Experts of a small language model.
Experts: 8 experts in each of 11 layers, 64 SwiGLU neurons an expert, 2 picks a token, a sigmoid router.
Training: a variant of SOAP for the experts, 9496 steps.
Below are experts of layer 8 (counted from 0) of a mixture-of-experts language model. Rows are named router (the router's row for the expert), gate (a neuron's input weights, with its number), up (a neuron's input weights, with its number) and show model dimensions 0-31. Each number is 50 + 12 x the weight over its row's rms, rounded and kept within 0 to 99.
Before each expert's rows: "mostly gets" lists some tokens that are sent to it at least half of the time; "gets" lists some tokens that make up at least twice as much of what it gets as of all text. This comes from a sample of Wikipedia text that the model never trained on. Tokens count by the router's weight.

# expert 7
mostly gets: " |", "|", ";", ",", "s,", "a,"
gets: " |", "-", "|", ".", ",", " and"
router:60 40 55 42 36 62 28 48 40 64 39 66 52 36 61 50 53 49 15 60 43 50 61 43 49 63 51 48 72 35 49 29
gate16:70 41 61 57 58 44 56 61 56 66 52 63 73 63 57 56 62 53 50 49 60 51 54 37 54 59 57 61 52 64 70 64
up16:27 62 45 38 67 74 63 52 63 67 35 34 54 77 37 56 45 38 47 72 68 59 46 75 51 58 39 30 29 60 35 57
gate17:56 68 10 60 60 61 50 53 61 43 39 55 43 42 64 44 40 54 57 46 51 39 68 47 37 37 68 51 53 49 59 55
up17:33 49 21 19 40 51 57 38 48 33 67 53 51 45 64 45 48 30 59 51 41 67 62 56 51 61 45 47 44 63 49 42
gate18:53 50 34 76 64 50 66 56 51 32 40 63 46 37 71 44 45 53 41 48 57 40 69 38 22 40 46 51 47 23 65 42
up18:71 53 38 46 49 58 34 34 53 42 63 38 65 45 49 64 58 32 52 54 68 57 40 49 88 71 61 50 47 66 45 31
gate19:53 67 50 51 76 48 53 64 51 40 22 74 48 54 60 68 45 42 60 53 31 34 46 44 21 52 34 68 58 63 69 56
up19:44 24 45 52 48 65 50 59 40 48 38 47 35 56 57 30 28 52 50 49 36 39 44 42 23 40 69 50 77 50 51 53
gate20:60 71 53 42 34 70 53 75 50 40 41 74 62 44 62 27 64 69 56 65 50 39 54 53 47 54 40 62 45 47 29 78
up20:38 45 64 34 54 39 50 57 60 22 41 36 60 39 41 46 51 29 59 50 29 50 48 60 45 60 61 55 44 55 51 56
gate21:42 46 53 49 57 54 25 40 43 18 48 79 53 52 69 45 59 61 55 51 59 52 60 39 32 51 39 34 56 58 53 49
up21:67 42 73 60 62 45 64 46 38 34 59 36 30 43 64 59 40 54 46 42 38 60 53 41 33 47 65 44 63 24 54 44
gate22:82 54 27 59 33 45 45 59 53 16 46 66 58 50 56 43 59 65 45 55 56 47 42 31 31 52 43 50 37 53 63 64
up22:58 61 44 56 51 50 54 83 49 47 40 49 62 59 66 67 57 50 52 37 42 28 34 45 30 53 72 35 70 24 32 62
gate23:56 74 50 63 59 42 44 53 41 42 33 67 51 32 60 48 44 53 68 49 36 54 60 44 25 48 34 39 59 66 45 65
up23:71 35 44 30 40 45 45 64 44 41 56 43 46 72 59 42 55 55 46 66 49 27 44 58 45 65 58 70 42 57 41 62
gate24:62 53 60 29 55 63 49 43 46 65 38 50 50 38 54 37 40 62 46 35 60 64 57 34 38 45 33 64 29 58 64 44
up24:38 45 17 40 71 48 44 51 55 60 59 49 49 70 48 51 53 31 60 64 54 49 36 52 57 45 50 44 51 73 35 53
gate25:57 49 45 51 54 38 44 44 60 19 33 48 58 18 74 35 51 57 36 48 65 40 51 45 35 56 41 53 51 45 47 72
up25:22 50 72 51 63 37 51 47 36 60 54 69 42 51 50 56 42 54 51 34 57 40 46 55 35 70 59 58 62 45 46 24
gate26:65 78 58 53 56 41 48 43 59 35 54 51 54 58 65 36 63 48 47 43 72 50 60 44 39 42 35 40 61 61 57 61
up26:51 52 64 63 50 66 49 53 63 43 39 63 47 52 35 44 39 76 38 37 31 33 51 39 57 42 45 66 35 77 46 52

# expert 5
mostly gets: " was", " is", " he", " were", " has", " not"
gets: " to", " and", " was", " of", " is", " as"
router:39 46 60 45 74 21 56 35 48 53 75 15 43 44 56 45 46 45 77 38 47 32 42 69 44 37 43 70 52 34 43 44
gate16:56 52 62 48 80 47 45 34 59 64 36 32 75 56 47 51 41 66 41 62 47 47 52 57 48 45 40 44 24 40 41 44
up16:61 42 64 45 57 44 45 61 28 60 54 55 40 60 34 72 55 40 40 62 22 49 54 42 60 53 47 43 52 57 56 55
gate17:55 30 35 48 59 73 50 42 69 50 45 21 45 40 56 46 53 45 68 43 24 42 40 32 40 43 58 51 54 61 62 42
up17:49 46 34 61 49 31 47 55 59 54 36 51 59 46 38 69 43 62 58 60 56 46 83 56 37 54 51 64 26 73 52 34
gate18:66 58 57 52 48 65 36 36 68 60 45 36 36 50 32 53 59 61 62 28 54 59 36 47 51 24 59 45 37 53 45 51
up18:89 77 60 55 29 62 62 54 69 64 72 32 37 31 40 55 70 65 46 41 57 61 59 64 45 27 56 57 53 40 44 41
gate19:53 48 49 17 68 54 36 44 46 72 48 48 69 64 31 68 51 55 59 52 50 21 35 48 35 28 47 47 39 57 39 53
up19:63 35 39 41 63 41 32 55 62 63 53 46 40 16 50 46 53 49 78 62 43 67 42 40 65 33 46 42 52 41 15 41
gate20:35 55 47 62 53 82 39 59 74 84 44 53 58 29 56 57 41 25 52 39 43 22 65 45 45 42 51 38 49 62 50 67
up20:59 72 65 55 50 52 54 48 55 34 42 52 42 40 52 28 67 41 50 45 54 42 35 76 36 47 39 57 62 48 39 46
gate21:70 40 47 45 64 52 37 43 56 52 60 56 47 39 41 64 38 60 46 37 40 55 52 51 23 36 41 56 57 42 54 38
up21:49 63 55 55 60 50 58 60 46 56 41 30 51 44 60 32 55 39 51 53 58 58 50 69 64 69 46 49 43 39 38 65
gate22:67 37 58 58 47 46 51 48 61 55 42 31 46 64 28 62 34 48 67 42 37 57 56 73 25 18 51 43 46 47 43 46
up22:51 55 40 54 58 71 61 60 47 68 75 56 41 47 46 73 56 54 52 32 31 55 56 51 47 54 68 41 63 35 81 55
gate23:54 48 42 35 61 51 55 54 59 60 79 62 47 48 46 49 41 56 53 63 63 39 67 71 56 17 50 40 29 57 43 67
up23:51 76 53 69 64 52 70 63 39 67 26 52 54 73 44 61 43 68 55 46 51 65 50 55 47 74 27 59 55 78 56 39
gate24:40 45 41 42 58 57 35 35 57 60 29 42 44 66 58 55 35 58 80 70 37 38 43 63 39 56 66 67 48 58 71 31
up24:38 57 55 53 52 71 29 13 56 38 71 64 45 58 49 43 55 41 46 28 69 66 50 54 40 45 47 51 44 53 37 32
gate25:62 58 67 70 61 45 52 57 61 57 46 73 57 34 62 46 41 52 44 41 55 46 57 56 56 55 33 59 37 42 52 44
up25:50 29 26 31 67 36 36 36 42 50 65 54 41 63 48 57 59 34 44 43 45 56 44 37 48 46 40 38 57 36 47 56
gate26:54 55 47 73 65 33 40 22 49 54 45 43 56 06 46 45 49 55 59 60 46 41 47 56 46 66 72 43 31 50 35 39
up26:40 49 61 43 31 45 48 61 36 43 23 51 35 34 34 56 44 43 47 53 66 42 46 49 56 58 49 47 49 33 46 35

# expert 0
mostly gets: "\n", " C", "==", " L", " W", " P"
gets: "\n", " M", " S", " C", " B", " L"
router:27 65 49 59 50 31 42 63 53 34 63 40 52 47 75 54 46 48 69 58 45 52 24 37 52 66 56 57 38 66 48 46
gate16:57 58 39 61 52 48 43 52 60 45 60 52 70 60 49 62 26 39 61 67 37 48 48 52 55 62 33 83 51 54 65 55
up16:23 59 62 48 41 42 55 33 48 34 54 33 43 59 37 40 55 52 48 53 45 63 67 74 46 66 48 45 40 50 57 55
gate17:39 44 34 40 74 65 46 31 52 40 70 35 46 44 57 51 45 36 52 50 61 50 51 51 53 67 56 55 46 58 56 51
up17:43 70 50 30 36 44 40 48 57 58 69 51 49 57 59 41 47 37 68 73 62 66 48 59 58 46 49 45 46 70 54 50
gate18:57 64 40 50 45 49 56 69 47 62 52 25 49 34 49 53 57 60 45 39 45 48 36 54 67 68 62 48 26 63 48 35
up18:42 72 45 49 61 43 36 53 46 54 48 51 49 41 52 68 53 53 34 24 64 49 75 54 59 46 48 70 41 36 45 63
gate19:57 52 53 36 39 56 54 47 58 37 47 64 45 79 68 61 52 57 65 65 61 31 37 44 54 57 52 65 62 44 61 31
up19:61 57 55 40 46 39 51 56 34 30 56 32 44 50 67 25 61 59 52 52 38 41 58 62 49 33 50 51 72 42 60 42
gate20:60 57 54 68 48 56 41 59 54 63 47 56 46 48 49 71 46 73 44 30 51 62 49 46 50 56 65 67 35 67 51 60
up20:42 43 75 61 42 54 52 50 58 53 50 27 38 50 46 50 74 66 57 54 51 56 46 36 59 68 50 53 60 52 56 75
gate21:57 47 47 37 50 69 37 36 44 46 61 54 53 68 63 61 32 47 63 31 51 25 39 53 56 42 63 47 45 45 74 54
up21:51 59 65 53 69 57 59 49 55 59 49 51 50 61 57 45 41 30 33 49 53 49 58 57 41 62 35 58 46 63 61 44
gate22:54 53 46 27 62 38 53 52 27 21 54 63 61 46 74 58 26 44 77 52 45 41 47 44 51 51 54 46 62 59 54 40
up22:42 48 58 63 57 44 37 58 56 48 52 45 41 40 62 47 49 49 41 67 41 47 46 61 41 55 22 59 47 59 59 31
gate23:35 48 50 67 41 47 53 63 51 48 44 60 49 43 54 57 60 45 56 45 35 32 43 18 64 67 48 42 76 35 42 57
up23:48 23 43 60 62 56 41 67 72 55 68 63 61 26 45 42 54 64 66 71 52 42 59 52 59 35 51 52 34 35 41 34
gate24:42 32 55 42 36 46 58 58 65 29 40 57 46 56 58 50 33 24 68 57 42 50 36 56 45 62 58 51 41 53 50 58
up24:21 24 54 52 43 64 40 61 59 34 68 58 58 48 56 33 33 50 61 52 43 48 48 35 56 48 40 73 63 76 41 49
gate25:42 54 54 50 72 36 55 45 56 37 62 49 35 52 47 41 33 49 72 45 61 55 55 24 56 55 59 58 40 67 34 45
up25:34 50 58 41 51 56 56 50 70 69 68 47 48 37 26 59 58 39 36 38 18 52 55 46 60 45 64 58 16 45 55 63
gate26:32 50 41 32 40 53 50 54 64 36 49 59 57 43 58 27 48 49 41 84 64 36 38 44 63 53 36 65 47 60 50 39
up26:54 59 55 58 62 51 54 26 48 28 50 48 49 75 36 41 36 47 56 29 53 55 50 51 56 66 41 44 55 68 44 35

# expert 1
mostly gets: " the", " a", " The", "The", " an", " his"
gets: " the", " of", " in", " a", " The", " on"
router:46 49 43 72 54 74 62 57 55 66 48 49 65 47 43 41 55 70 33 38 49 48 35 49 60 43 63 48 36 41 42 71
gate16:65 46 33 61 54 59 68 42 47 50 55 72 48 36 40 41 74 62 41 31 51 52 44 45 57 43 57 56 36 56 43 59
up16:46 63 37 43 43 40 43 52 45 48 43 47 53 59 41 38 63 63 70 59 53 49 57 62 29 61 53 47 43 50 41 34
gate17:78 57 61 48 64 61 56 75 57 35 30 60 66 40 50 55 36 55 40 40 76 52 57 52 29 21 37 50 38 40 58 63
up17:47 52 42 50 61 43 44 50 30 55 28 51 38 71 50 40 58 34 47 29 47 48 66 30 49 51 45 70 43 41 51 56
gate18:53 70 72 44 26 60 43 44 51 76 44 57 74 25 48 37 47 60 34 46 56 36 30 26 49 37 39 45 63 79 39 49
up18:70 44 74 37 58 55 54 32 44 51 37 59 48 44 61 43 42 44 69 57 66 54 37 55 59 61 53 66 61 76 46 76
gate19:62 73 42 60 46 37 59 40 57 52 45 34 51 44 32 34 45 56 60 57 53 49 49 60 50 50 61 28 57 55 81 49
up19:49 48 37 27 46 62 56 48 35 78 34 52 38 67 43 53 44 34 39 40 61 50 53 81 52 60 63 62 56 54 78 42
gate20:51 52 48 63 14 66 46 40 59 42 31 56 56 36 61 40 54 47 36 52 52 53 29 50 44 40 28 66 45 61 50 42
up20:47 60 44 56 57 54 59 63 64 50 46 31 29 38 53 48 45 85 28 41 75 59 37 58 50 53 35 68 42 61 64 41
gate21:69 70 46 62 51 40 57 74 44 41 59 48 67 44 55 55 40 75 63 20 55 44 55 46 62 31 45 40 22 43 63 63
up21:48 49 53 49 53 68 54 66 40 87 62 55 55 42 47 62 57 62 46 53 75 20 37 58 55 55 23 71 50 58 44 41
gate22:54 65 54 61 53 44 58 35 47 57 68 43 51 50 70 55 68 33 61 34 52 51 78 41 40 40 51 38 64 57 48 62
up22:46 57 75 63 44 38 56 68 67 52 52 46 55 29 34 63 63 36 76 52 37 61 49 64 48 55 50 57 46 52 50 46
gate23:66 39 37 51 48 64 59 43 53 59 27 50 58 62 81 61 41 34 45 60 47 23 55 47 35 48 38 54 64 61 13 25
up23:83 54 56 45 50 55 62 43 51 63 69 58 98 53 37 53 56 69 61 52 69 56 57 62 43 60 82 48 48 51 37 56
gate24:81 54 52 61 40 61 70 42 57 49 64 66 55 44 54 59 58 50 47 46 56 60 52 39 52 35 52 67 22 55 62 59
up24:64 45 45 50 59 63 70 48 66 50 57 62 49 42 35 40 50 42 61 52 41 64 53 59 51 51 43 60 41 45 67 53
gate25:70 51 58 54 43 59 57 39 53 45 64 55 75 44 40 21 68 41 45 42 31 73 49 46 50 40 18 40 40 45 41 69
up25:65 47 46 52 63 68 32 41 50 63 50 42 38 61 63 62 28 53 46 45 45 48 40 36 51 43 55 48 56 61 44 67
gate26:55 59 50 24 40 65 49 46 40 56 71 57 63 42 42 43 50 56 28 36 43 59 43 45 50 51 42 42 16 57 37 59
up26:49 44 62 77 34 40 66 39 27 50 35 38 57 37 49 29 59 53 51 39 63 55 38 27 54 32 47 46 49 61 54 73